python train.py --num_hidden_layers=11 --n_experts=80 --d_expert=64 --d_shared_expert=0 --routed_scale=1.73 --balance_loss=0.00421 --balance_bias=false --lr_router=0.00113 --norm_eps=1e-06 --tie_word_embeddings=true --optimizer="adamw" --beta1=0.95 --batch_tokens=65536 --max_seq_len=512 --max_steps=7267
Below are experts of layer 7 (counted from 0) of a mixture-of-experts language model. Rows are named router (the router's row for the expert), gate (a neuron's input weights, with its number), up (a neuron's input weights, with its number), down (a neuron's output weights, with its number) and show model dimensions 0-191. Each number is 200 + 40 x the weight over its row's rms, rounded and kept within 0 to 999.
Before each expert's rows: a language model's description of what the expert responds to; "comes before" lists some tokens at least twice as common just after its tokens as in all text. This comes from a sample of Wikipedia text that the model never trained on. Tokens count by the router's weight.

# expert 32
Description: Date punctuation and labels in infoboxes and lists, such as "- Born:", "- Died:", "c.", "In office", month names, and reign ranges.
comes before: "1", "2", "3", "15", "5", " "
router,266,139,135,208,205,274,203,224,200,221,245,115,182,252,143,150,178,141,219,201,201,161,170,207,190,201,189,213,223,227,162,257,283,180,173,237,141,218,179,143,223,231,137,233,158,194,192,218,98,200,201,183,183,182,108,243,141,279,150,224,283,161,176,85,229,161,195,193,227,172,214,226,240,193,224,246,234,172,177,190,180,237,192,190,179,160,280,278,154,277,168,185,152,196,247,221,126,199,163,188,189,244,190,228,195,159,209,199,183,206,158,221,185,251,182,144,246,239,190,131,249,196,154,217,155,183,176,234,173,190,167,277,189,185,242,160,235,225,180,164,242,225,167,166,199,215,196,130,199,183,206,247,140,211,154,204,128,205,306,199,202,131,190,181,157,208,147,254,204,189,226,217,214,215,143,178,224,176,236,223,180,188,199,181,218,250,296,215,145,156,277,199
gate1,201,166,255,172,160,198,201,197,230,186,210,201,191,206,193,226,193,158,192,256,205,170,228,142,183,267,202,118,236,213,171,203,206,192,143,242,131,212,184,248,171,217,189,226,246,288,197,237,183,131,194,275,192,146,156,133,192,223,207,215,182,230,295,196,210,165,211,215,235,160,134,299,148,243,184,189,228,198,173,167,212,94,202,169,168,187,203,241,137,215,250,181,229,129,177,134,197,144,224,222,235,231,180,193,231,141,183,192,243,207,171,178,230,182,207,159,174,222,169,192,155,223,141,212,242,182,194,264,237,219,205,171,165,226,230,263,174,140,157,195,198,169,167,129,165,215,209,191,93,250,106,297,189,264,134,191,201,187,178,243,167,133,151,195,200,196,134,289,177,185,276,242,173,156,194,147,136,166,290,172,147,195,190,150,198,158,168,209,188,220,235,219
up1,239,163,203,175,213,209,218,279,200,255,214,166,204,216,138,219,73,203,167,184,138,151,285,190,198,201,210,135,176,117,150,200,258,228,278,167,173,157,146,188,162,221,177,203,287,235,216,179,199,161,209,211,173,196,171,223,161,241,214,179,246,171,219,158,177,219,188,197,180,229,197,187,203,213,192,170,141,203,200,249,194,173,189,199,229,203,157,176,242,181,259,183,217,208,195,136,229,203,213,199,198,229,151,224,232,202,199,158,191,243,222,190,212,320,204,243,182,160,234,197,142,218,236,266,179,185,136,246,261,231,245,197,170,156,168,191,197,229,207,202,197,167,189,112,249,180,185,216,257,249,216,169,184,144,168,207,232,240,105,203,239,265,159,235,165,249,213,196,233,246,267,210,129,214,173,143,156,165,301,191,143,176,250,214,350,189,117,247,163,234,209,176
down1,230,160,174,144,221,174,226,223,242,135,206,206,289,171,185,235,260,183,238,182,186,213,215,163,195,225,200,187,231,222,165,142,110,152,190,200,199,177,260,193,218,155,193,178,207,200,203,198,192,213,161,196,128,259,138,131,261,207,184,150,182,208,227,215,227,232,216,163,200,222,165,181,222,209,220,232,225,193,168,175,174,273,216,155,276,141,259,189,241,193,180,211,73,260,201,264,218,187,136,249,178,176,162,258,217,198,239,219,89,208,176,114,186,190,235,238,224,258,201,247,226,206,244,149,138,184,178,272,205,230,235,159,171,234,204,187,297,272,198,182,193,142,173,231,158,247,199,184,197,199,242,210,183,153,193,217,212,159,193,209,184,231,147,247,204,172,37,236,236,216,251,184,213,250,208,192,210,192,147,185,185,221,196,189,198,195,221,185,327,218,161,129

# expert 5
Description: Numbers and pipe cells in sports result tables, like losing scores in W 20–19, plus quantifying words such as many, several, these, other.
comes before: "–", ", ", " | ", " |", "; ", "| "
router,227,272,183,143,243,169,187,210,155,224,154,221,181,132,206,181,171,158,206,226,170,171,154,254,223,225,236,181,258,240,236,220,193,173,180,131,194,150,153,185,180,245,247,149,263,226,226,172,203,183,252,174,218,166,240,210,307,180,217,94,184,132,207,193,163,128,212,214,160,246,223,167,209,172,156,238,145,196,202,168,257,238,189,242,223,252,202,228,158,200,219,187,208,245,166,151,260,187,241,257,162,245,143,170,255,245,156,225,231,183,205,290,168,172,261,218,221,209,259,206,141,197,186,185,242,240,163,175,132,190,232,264,136,240,197,169,235,217,151,192,149,193,195,186,260,143,233,149,148,211,230,154,232,257,129,249,241,212,182,297,243,264,186,246,204,231,199,240,212,191,180,225,193,186,151,143,162,151,96,197,158,152,134,193,176,180,185,212,140,206,159,143
gate0,164,192,172,164,155,164,205,145,206,245,120,167,177,181,233,172,253,220,163,179,221,250,223,185,236,193,196,108,190,155,198,242,235,179,225,233,158,170,165,151,209,234,255,164,198,203,186,218,270,193,197,155,175,228,218,278,131,181,163,324,210,155,230,203,235,166,164,269,268,226,229,263,192,148,168,288,152,219,113,164,205,181,205,177,204,159,172,219,182,252,190,248,185,252,201,197,215,152,261,151,216,147,228,205,167,222,279,141,186,167,175,250,178,144,189,186,253,208,134,207,195,209,241,211,183,187,181,218,207,146,244,206,198,191,190,239,262,292,173,134,144,170,187,261,185,215,186,151,202,171,195,197,127,247,240,229,126,192,210,217,168,302,189,257,163,207,234,235,137,204,209,121,187,204,160,185,203,207,211,183,221,172,185,192,154,121,210,139,215,179,277,111
up0,233,208,215,135,194,224,158,265,132,257,214,223,195,230,193,197,178,181,145,150,165,225,170,175,223,156,193,214,201,231,184,182,190,231,141,146,171,264,229,209,209,182,179,171,150,160,179,243,224,178,143,34,214,151,187,208,116,147,188,226,222,207,158,227,142,189,222,270,224,255,165,208,302,224,198,211,201,162,202,212,166,148,185,102,164,207,287,298,211,173,237,217,182,222,146,193,192,153,165,142,199,206,210,227,142,245,252,127,163,172,174,161,233,190,186,183,212,212,198,212,170,248,216,154,159,174,250,156,162,218,255,238,217,127,253,221,172,212,177,158,165,168,232,194,138,269,164,192,174,227,201,211,206,180,151,189,119,178,247,298,261,200,205,182,167,182,216,252,150,185,218,193,183,144,137,137,217,126,241,199,223,233,172,154,234,178,190,181,187,168,149,226
down0,209,243,177,168,158,173,191,268,213,226,213,215,183,219,162,214,258,215,200,221,233,198,203,180,202,205,224,130,200,171,164,231,255,203,249,160,189,107,235,145,238,233,167,188,257,255,247,202,235,158,136,205,202,223,213,120,247,202,221,205,235,175,137,149,245,227,255,217,241,143,236,96,219,184,235,221,250,142,119,116,166,199,201,197,276,184,227,249,239,137,156,229,240,253,223,265,175,149,191,180,155,210,232,131,234,190,186,144,122,191,219,235,233,209,219,173,154,200,113,206,187,231,229,153,175,239,176,232,247,173,202,215,194,192,255,174,215,154,189,190,170,170,135,200,309,184,119,146,145,209,130,207,186,204,199,203,156,142,167,162,139,214,135,281,191,203,167,222,245,247,151,160,288,178,141,166,221,197,224,233,205,219,162,234,204,157,134,238,203,230,181,191

# expert 0
Description: Numbers, pipes and line breaks inside sports league tables and results, such as goals-for/against columns like 12, 8, 59.
comes before: "| ", " | ", "0", " |", "; ", "\n"
router,166,187,173,244,175,225,194,198,223,133,254,199,182,209,221,219,206,264,228,238,234,220,175,195,216,168,290,202,234,246,156,211,175,136,185,214,276,252,248,209,214,198,182,238,253,197,188,250,267,185,184,220,216,169,237,155,231,139,201,207,164,207,184,210,201,120,165,187,148,215,245,257,240,257,240,203,202,196,185,211,149,211,132,203,200,196,242,299,134,130,283,194,200,167,144,232,223,191,219,208,230,267,126,118,190,172,180,159,173,189,295,191,186,252,172,203,187,171,274,141,203,212,175,188,151,221,152,194,227,257,102,168,226,164,201,215,201,209,109,261,242,174,197,240,202,158,264,167,254,145,188,219,178,170,163,210,190,227,148,166,194,152,209,151,213,239,181,180,237,260,188,208,203,220,315,242,190,121,167,242,231,137,202,248,185,226,115,157,173,212,150,139
gate0,170,214,241,200,194,247,200,184,219,213,225,202,170,228,230,168,170,227,186,220,170,214,183,226,249,211,200,175,177,181,149,236,160,215,177,143,179,156,202,129,192,164,187,204,261,280,225,209,245,258,207,219,158,187,177,139,209,197,121,212,153,162,178,217,215,182,147,255,135,207,159,178,192,203,194,269,229,232,166,317,203,177,186,242,170,241,211,190,211,265,125,172,200,197,153,216,106,265,255,201,225,244,215,163,214,216,157,231,187,235,184,183,236,226,246,183,127,134,153,188,191,112,217,227,201,226,205,232,225,179,209,230,199,105,218,244,162,258,218,194,250,270,276,174,244,253,126,165,190,201,239,292,241,229,214,150,141,223,210,183,168,233,223,253,199,114,78,221,230,180,244,239,200,291,223,172,247,167,192,219,123,224,245,270,190,207,161,210,147,156,232,180
up0,188,156,152,138,179,212,175,219,259,186,134,183,181,216,203,177,235,237,182,240,174,223,234,216,225,209,172,192,125,190,243,135,236,187,232,256,208,181,155,244,271,156,219,167,133,181,119,229,241,148,319,207,221,248,208,226,194,219,218,192,262,268,281,197,177,191,209,215,222,164,127,244,221,212,249,191,235,171,182,156,194,252,247,134,162,210,151,186,200,161,176,250,128,196,207,200,212,152,125,182,165,189,226,256,192,145,242,199,158,180,219,273,233,218,261,180,237,76,246,183,192,165,171,256,180,227,141,228,236,214,205,256,117,293,166,193,209,165,285,187,201,301,246,243,194,159,195,167,222,208,180,163,132,130,214,199,244,209,165,207,223,189,178,231,230,181,256,242,179,182,209,139,192,222,163,183,216,190,191,197,261,175,159,185,183,199,249,231,229,213,254,133
down0,223,264,279,118,153,236,220,243,258,194,200,166,223,245,190,121,186,96,128,257,204,258,171,180,278,183,197,224,221,169,149,239,189,167,197,184,203,197,220,245,211,241,169,178,222,155,155,216,145,143,154,178,246,282,229,186,232,171,233,245,191,222,178,167,173,223,143,169,185,213,217,241,285,235,138,203,167,150,126,244,206,233,194,173,147,207,229,274,193,252,247,211,220,228,204,206,216,219,202,154,209,234,228,205,232,248,226,157,207,167,147,148,213,247,243,201,220,254,235,215,230,216,215,263,190,189,225,170,307,183,165,233,207,153,173,145,268,242,180,301,215,151,166,183,231,209,114,257,182,159,199,235,156,143,190,109,190,212,219,245,163,216,215,231,249,240,312,192,241,211,155,142,219,204,151,252,166,230,239,239,213,213,216,225,200,223,209,246,198,206,171,201

# expert 26
Description: Pipes, dashes, commas and degree marks before numbers in sports tables and score lists, plus "on" before dates, such as | January, –.
comes before: "2", "1", "6", "10", "11", "12"
router,184,186,183,244,253,232,264,247,139,279,184,200,228,231,198,155,280,205,168,229,274,169,249,161,163,145,195,221,135,301,161,124,181,149,146,198,177,180,169,193,205,230,201,202,172,157,163,199,189,258,223,181,212,250,207,177,219,161,247,205,229,145,162,230,151,117,269,188,257,155,140,208,247,197,253,238,180,156,209,148,208,201,125,119,156,161,198,188,245,226,262,193,200,198,214,121,251,156,280,167,161,265,185,241,132,239,225,213,169,185,185,154,143,261,139,237,215,240,216,210,217,161,123,209,220,235,205,195,197,164,151,236,227,176,228,170,238,219,160,191,209,194,169,184,188,214,229,169,249,221,275,226,185,191,123,222,241,184,148,202,251,248,247,199,169,168,250,214,171,164,232,202,253,143,212,165,264,155,165,217,158,178,171,206,209,267,164,154,240,178,232,115
gate1,279,201,232,175,128,147,245,205,276,208,203,253,201,171,203,182,211,204,185,198,231,154,204,225,221,186,209,213,197,124,227,173,244,169,194,216,183,184,274,179,197,221,222,133,229,147,191,174,184,168,217,204,191,200,137,203,232,182,284,158,151,176,177,165,222,190,137,223,175,225,246,183,209,189,180,154,252,209,138,180,271,270,188,187,153,175,131,133,180,220,179,229,165,207,253,234,197,227,137,183,98,191,189,274,146,161,179,200,161,150,147,202,194,101,256,218,259,181,217,177,177,224,255,136,178,87,170,203,188,175,187,149,215,221,179,174,187,218,283,195,199,217,229,242,208,273,243,198,195,166,179,160,170,201,245,190,183,197,127,172,204,126,263,208,224,188,242,185,238,219,143,235,218,246,172,198,218,243,187,169,229,271,248,47,173,215,144,222,131,169,257,202
up1,209,143,187,218,183,227,319,233,171,243,219,183,256,294,114,229,216,192,178,151,252,197,226,145,164,209,218,231,213,233,207,156,229,195,215,236,179,210,189,219,207,195,145,216,190,226,189,222,204,207,252,273,145,179,197,146,173,158,205,184,207,216,220,213,241,168,218,264,235,181,174,258,198,196,220,161,231,192,220,172,182,191,129,196,227,161,207,225,174,190,188,164,129,200,259,253,162,125,199,231,177,255,177,241,178,250,231,190,139,209,184,117,187,177,227,269,126,189,218,187,287,147,155,216,244,176,246,190,181,172,188,234,184,145,143,289,235,208,165,208,246,244,206,77,180,293,238,206,233,250,220,215,132,235,191,166,174,232,173,197,256,229,153,145,183,215,170,270,252,203,194,293,251,180,202,205,148,164,237,175,263,126,272,193,237,221,209,235,265,239,247,187
down1,189,213,198,148,131,157,273,241,244,229,248,268,137,175,181,240,136,275,243,231,139,215,184,220,173,227,221,212,264,100,222,242,251,199,204,254,168,230,197,215,184,266,195,165,170,180,176,254,167,158,206,217,222,241,199,194,119,172,216,207,223,261,177,262,141,230,194,209,213,225,278,196,198,198,216,155,234,201,212,198,188,225,210,184,307,209,227,200,195,141,197,179,260,156,242,169,165,245,137,151,234,173,154,233,181,206,207,181,203,206,197,196,207,181,193,170,207,210,217,218,174,213,195,221,182,152,140,174,206,175,192,211,194,178,142,203,57,202,236,219,231,118,212,170,233,206,207,213,197,154,136,149,261,173,197,189,217,225,206,165,138,124,192,239,210,151,362,240,258,190,148,254,213,196,220,310,209,210,216,205,233,212,274,186,156,225,201,234,157,219,145,224

# expert 45
Description: Sentence-final periods, often fused with word endings such as ing., ation., es., ".", plus paragraph breaks after sentences.
comes before: "\n\n", " The", " He", " In ", " This", "\""
router,253,251,230,156,143,202,220,210,131,249,188,185,236,223,163,244,140,234,187,184,193,186,129,208,249,234,164,187,141,180,167,262,143,188,254,159,165,233,253,257,173,142,250,218,145,142,203,176,260,212,206,189,156,217,208,131,228,243,203,181,148,111,221,156,214,187,164,258,193,172,186,262,178,225,183,168,166,125,237,209,191,152,234,138,198,93,232,166,184,208,142,240,169,266,222,212,158,113,230,222,190,214,253,240,244,181,245,235,167,181,220,239,191,176,198,271,230,123,207,231,229,223,233,135,279,237,206,211,133,238,213,209,253,220,197,205,279,280,227,175,221,136,182,250,230,239,207,217,218,167,264,149,128,144,188,160,131,186,231,192,184,187,210,230,247,201,183,216,133,126,199,235,193,241,148,104,158,207,198,188,204,135,198,196,213,231,189,194,182,177,191,175
gate0,205,166,171,167,233,191,192,154,183,197,187,149,180,214,144,266,200,144,209,182,251,228,256,165,164,209,177,183,185,204,186,225,278,202,172,286,279,81,204,206,268,207,139,187,163,200,242,248,126,238,231,253,233,264,113,217,198,186,194,230,209,266,160,245,189,130,231,207,196,212,186,161,198,235,179,262,190,213,184,237,219,209,180,159,215,227,149,227,189,230,255,267,180,225,180,162,215,231,188,143,234,177,186,308,168,181,193,227,170,247,229,148,227,147,114,150,199,221,193,190,182,212,144,181,239,136,246,216,227,140,124,235,97,170,218,203,236,183,197,206,218,208,175,189,213,176,281,192,216,236,190,229,238,229,205,198,219,241,121,211,211,144,163,182,185,194,206,224,185,198,109,131,206,221,197,144,216,125,234,251,192,227,125,126,226,235,236,107,177,153,244,192
up0,123,146,199,198,202,188,171,254,189,184,197,199,223,216,226,158,250,184,237,205,212,299,230,183,128,139,221,210,235,184,242,195,157,168,201,169,157,271,216,168,188,142,194,215,184,215,158,148,201,236,183,204,174,193,228,165,237,225,201,198,210,232,266,189,190,230,231,191,213,187,188,183,249,151,157,252,251,268,158,212,207,211,212,201,259,168,277,138,150,150,181,191,215,208,188,257,174,177,160,301,240,200,228,172,230,175,239,137,151,256,144,134,219,212,181,182,167,127,210,253,227,211,211,298,169,238,211,213,218,253,245,249,243,167,239,171,225,183,215,170,214,286,222,217,174,214,182,187,189,165,290,165,183,253,288,245,156,177,279,279,272,224,221,268,181,194,209,298,173,204,212,217,141,271,215,237,265,170,197,180,223,169,199,240,254,241,264,242,132,209,276,196
down0,217,265,182,180,187,208,182,197,238,189,190,212,174,170,193,201,126,277,196,191,210,156,101,216,172,152,179,246,224,178,157,254,235,227,318,187,150,180,284,233,189,177,285,172,177,188,150,202,294,154,154,128,191,231,187,170,157,235,136,199,188,204,170,155,160,241,166,138,129,187,222,204,241,171,150,166,189,174,202,158,207,196,265,154,156,124,221,188,206,210,165,195,255,215,230,208,203,235,179,214,226,197,209,159,257,152,208,180,195,203,159,239,168,272,210,208,163,239,175,246,212,223,223,113,231,158,219,228,115,239,270,244,267,152,222,161,206,287,218,189,207,224,204,260,181,254,204,215,163,210,199,152,222,232,238,200,184,193,233,219,194,178,208,300,201,227,164,134,157,231,161,331,189,222,182,210,187,233,150,110,207,229,248,234,227,191,188,216,167,133,224,209

# expert 22
Description: First digits of numbers in tables and track listings, such as song durations after a dash (2:36), years, vote shares, and line breaks.
comes before: ".", "| ", ":", " |", "–", "|"
router,283,137,275,176,218,208,156,174,204,260,183,279,209,224,162,261,226,281,185,211,187,196,236,221,214,217,208,242,164,209,140,238,247,228,206,192,132,153,248,160,228,174,205,197,155,247,194,219,210,163,224,226,255,246,262,205,210,182,234,253,150,230,181,208,194,187,197,170,170,191,192,167,176,215,221,196,193,228,166,164,193,178,116,203,171,167,243,206,231,158,165,201,162,229,252,185,242,177,287,159,210,206,201,166,101,226,210,161,165,158,269,225,225,170,207,214,265,226,275,261,229,203,192,266,179,277,258,227,165,121,224,99,257,170,251,232,236,185,183,229,206,262,221,217,174,218,160,190,154,240,247,195,211,166,240,198,213,215,153,130,256,275,127,163,223,273,171,264,165,261,178,186,141,240,191,147,157,212,160,283,177,274,209,145,220,188,171,193,237,259,180,164
gate11,184,198,149,154,246,193,201,254,176,162,155,212,154,208,157,142,167,137,177,235,163,209,219,255,212,158,262,175,177,224,212,176,172,190,200,291,165,220,170,225,161,233,264,175,228,162,203,197,237,180,123,176,147,172,213,195,239,241,207,221,143,206,128,161,152,65,177,148,235,259,154,210,249,224,219,203,193,145,188,225,214,240,153,131,185,145,198,220,137,247,261,191,196,237,198,221,200,164,139,157,166,155,187,207,173,171,134,171,200,136,185,226,221,223,239,163,158,166,172,79,140,169,228,196,228,172,206,155,169,210,219,215,226,168,184,129,111,201,174,197,152,106,116,338,186,188,231,210,151,203,217,167,127,198,161,235,236,194,203,157,188,223,166,201,159,176,229,179,193,158,209,172,260,142,248,163,219,156,205,176,193,170,182,184,205,195,173,139,159,179,204,240
up11,221,213,241,238,145,242,196,213,185,239,213,212,239,272,231,233,211,278,306,181,261,308,217,187,181,230,126,193,204,89,189,180,225,218,230,159,230,207,157,207,173,208,173,191,223,252,183,236,215,149,247,227,260,203,210,169,128,137,206,253,230,231,216,205,241,205,210,159,209,160,251,167,175,180,217,181,189,113,199,193,146,150,203,247,248,154,252,163,198,95,198,181,204,197,220,190,218,198,236,155,280,247,178,214,161,235,249,201,192,246,229,219,216,228,158,220,143,220,239,256,218,212,193,248,250,213,154,202,242,141,185,232,183,187,287,254,303,198,218,155,213,288,212,225,171,212,201,165,232,234,145,202,211,193,179,248,247,183,171,204,157,144,206,185,137,160,186,187,238,212,218,188,118,179,240,219,173,242,232,229,251,229,306,178,221,213,170,260,277,208,232,145
down11,232,241,216,264,235,170,187,242,242,247,188,212,211,255,225,241,161,241,289,105,182,180,175,248,197,302,260,178,219,159,212,149,137,250,218,164,213,230,200,204,220,213,182,148,270,262,274,211,283,174,224,192,177,214,226,152,198,172,184,162,178,132,164,203,201,213,219,162,154,236,179,205,132,225,245,205,156,202,197,244,239,147,195,199,215,189,206,274,193,119,237,221,209,275,234,223,172,184,165,179,150,251,233,128,176,191,142,285,201,231,212,256,122,180,179,175,181,226,160,245,193,212,268,185,204,184,192,194,222,264,208,153,177,158,154,213,176,200,197,147,234,229,155,239,173,236,136,250,195,300,177,165,229,209,169,191,193,146,214,250,231,156,241,144,277,137,171,125,228,112,205,187,157,180,157,196,165,230,206,185,177,172,170,264,194,204,155,177,187,185,251,274

# expert 56
Description: Club-name endings and separators before scores in football results and squad tables, such as FC, Thessaloniki, Čačak, loan.
comes before: "0", "2", "1", "–", "3", "4"
router,149,148,140,221,213,232,188,281,241,193,217,136,146,226,200,132,220,189,166,166,164,126,237,188,157,115,272,150,220,164,181,181,196,99,182,215,133,232,181,211,186,220,167,164,295,183,176,216,205,181,195,145,209,171,214,198,261,193,303,140,194,166,156,170,217,213,233,196,202,206,221,280,215,209,177,215,167,173,190,148,209,179,141,203,191,183,168,206,158,215,253,166,170,225,260,197,157,211,212,202,236,235,226,182,208,224,228,115,184,248,208,247,237,248,227,238,178,116,234,154,202,250,283,182,118,264,126,217,237,204,128,178,217,199,209,227,242,195,134,224,226,154,204,214,208,128,195,184,246,193,259,207,144,260,182,228,230,123,190,211,229,241,175,174,150,219,170,247,245,231,191,172,250,247,256,203,246,132,206,193,194,137,255,229,152,196,212,184,234,256,116,249
gate0,258,167,246,209,232,232,214,188,253,235,259,190,240,252,246,186,157,183,188,210,242,206,163,217,189,221,133,223,243,208,186,181,174,238,172,229,237,225,229,154,226,255,295,244,175,207,233,225,260,192,261,188,178,235,169,196,167,218,180,195,162,174,142,174,150,161,215,260,247,285,167,130,244,190,269,228,130,254,229,200,208,211,203,205,223,210,188,279,251,220,146,168,230,167,283,118,224,188,210,178,173,242,144,170,224,159,186,198,211,178,152,94,236,213,196,150,209,233,199,179,251,186,176,243,184,164,206,168,274,139,227,194,126,144,283,192,213,158,187,203,226,225,233,242,182,201,173,211,257,244,165,223,188,187,169,145,190,225,233,283,155,126,185,126,197,163,240,52,196,222,185,162,168,281,211,159,197,217,148,244,203,212,166,161,222,220,262,179,236,208,199,150
up0,209,167,186,203,166,191,175,165,227,187,125,189,200,140,180,261,226,225,215,212,179,197,207,158,180,184,228,257,168,275,182,188,143,198,255,141,136,189,190,212,158,175,186,212,164,253,204,212,175,203,127,192,213,251,202,179,273,143,174,204,174,165,196,268,239,213,139,253,194,177,145,219,153,219,136,257,205,192,184,220,176,240,257,155,105,249,235,190,168,203,214,194,207,138,202,275,190,235,138,187,222,131,215,243,129,334,223,153,227,197,182,182,158,181,131,216,213,232,240,135,160,198,192,259,265,232,260,243,180,257,184,138,283,211,170,187,204,134,201,161,210,204,157,205,165,184,149,254,198,206,120,196,184,193,210,143,194,186,172,200,197,181,215,205,217,245,180,211,153,227,252,206,199,107,215,138,76,220,254,198,147,212,270,222,175,212,205,156,240,196,259,263
down0,169,231,223,200,217,204,201,192,171,164,205,174,238,229,162,143,213,247,236,214,238,148,183,174,228,176,160,237,201,180,192,231,150,257,210,228,141,198,208,279,265,215,196,114,164,217,147,193,174,131,249,189,151,196,201,243,235,268,199,186,198,252,253,197,187,230,115,147,180,133,202,168,261,245,121,191,152,260,174,207,162,288,205,200,214,272,205,184,213,227,238,272,211,224,286,195,152,178,189,228,163,213,190,277,188,129,144,199,213,272,229,194,213,221,166,219,182,227,240,187,204,152,180,231,162,241,203,125,164,229,219,206,228,253,223,189,331,103,157,217,248,156,192,162,197,170,160,226,269,207,169,144,211,174,262,168,162,214,158,137,174,242,199,195,198,114,255,193,146,176,139,174,176,237,171,189,231,212,238,179,213,270,125,184,214,186,198,190,151,205,190,117

# expert 15
Description: Line breaks, = signs and "(born" in biography infoboxes, medal tables, taxoboxes and title headers, e.g. "- Sport: Rowing", "= Vic Johnson =".
comes before: "\n\n", "- ", "\n", "1", "| ", "="
router,204,220,200,208,142,222,209,189,133,192,113,209,214,162,147,188,216,236,134,221,232,204,212,212,171,164,229,245,170,161,191,188,265,159,247,228,249,167,232,122,209,264,125,113,226,199,148,259,240,137,146,150,164,271,185,194,155,241,236,126,278,166,236,270,285,174,210,220,231,175,205,165,187,134,244,217,165,247,186,167,231,225,187,185,170,187,211,165,260,160,173,218,179,141,231,246,164,141,203,124,179,190,169,217,190,219,209,152,170,282,214,297,192,253,254,280,180,180,181,148,217,200,224,206,170,206,155,241,155,241,183,195,237,167,225,165,219,278,290,184,189,162,243,270,203,255,126,232,241,170,204,276,179,179,182,193,199,196,179,223,170,262,252,202,226,132,229,174,233,253,254,238,247,183,174,195,202,216,157,230,206,216,209,206,216,208,211,147,252,232,245,169
gate0,208,182,233,316,294,182,250,192,178,216,238,248,220,169,162,139,215,219,186,189,125,230,161,221,236,228,124,210,197,158,151,227,228,173,166,147,150,188,230,253,197,188,234,200,131,267,197,227,173,161,230,229,261,216,222,221,217,246,164,108,233,127,123,200,210,188,245,194,236,208,165,199,171,225,180,206,199,193,203,258,199,112,182,271,197,127,235,206,196,185,230,206,120,239,184,249,266,231,222,211,271,165,274,217,230,205,191,185,210,229,315,194,188,269,165,195,167,188,229,204,129,172,157,247,116,188,190,181,124,220,237,176,260,204,171,202,225,189,190,158,232,281,252,210,177,121,210,207,152,237,202,234,212,259,193,222,173,147,254,230,223,208,234,271,183,170,200,258,196,228,205,250,166,225,193,212,177,177,230,159,217,195,227,270,182,150,235,274,188,220,227,133
up0,192,192,185,223,187,223,180,208,167,252,188,200,152,274,179,195,272,201,184,205,208,188,198,199,202,122,263,144,171,141,181,239,209,194,245,185,187,218,235,184,301,147,219,189,159,228,227,227,173,210,246,212,321,208,194,151,217,198,210,196,101,160,196,196,99,234,247,231,226,163,94,267,200,223,197,161,203,159,177,237,211,267,214,118,160,171,143,198,281,197,173,289,219,188,238,110,219,238,196,176,232,194,197,275,172,167,255,168,180,116,149,224,218,227,219,142,273,231,184,207,208,226,195,139,193,238,181,240,239,232,235,218,190,252,207,244,176,160,199,206,181,214,224,156,178,245,130,201,241,162,139,164,197,190,224,91,215,175,228,155,204,149,288,227,263,238,182,237,163,193,145,213,172,202,217,204,256,217,260,208,196,234,225,249,185,207,169,243,140,172,216,210
down0,199,184,211,227,211,131,212,204,235,174,165,268,147,294,174,134,226,211,181,256,177,204,215,188,159,161,153,164,174,202,228,256,214,184,232,190,187,258,186,248,214,180,246,207,185,192,223,178,132,159,189,191,277,254,133,162,182,245,178,262,176,120,153,197,179,287,179,224,181,172,201,219,275,166,170,214,222,141,293,196,183,107,297,191,240,262,275,263,234,186,205,253,304,171,335,169,150,185,197,247,245,208,261,226,203,237,160,185,147,249,231,211,180,189,241,201,165,194,210,227,190,267,222,189,171,183,166,263,181,222,177,172,198,187,180,254,153,208,222,199,145,132,274,276,247,188,261,227,128,157,157,220,170,161,221,219,249,214,200,193,233,243,183,237,250,189,182,204,200,215,263,176,164,209,198,157,199,236,206,179,248,231,177,256,199,164,195,207,196,219,222,203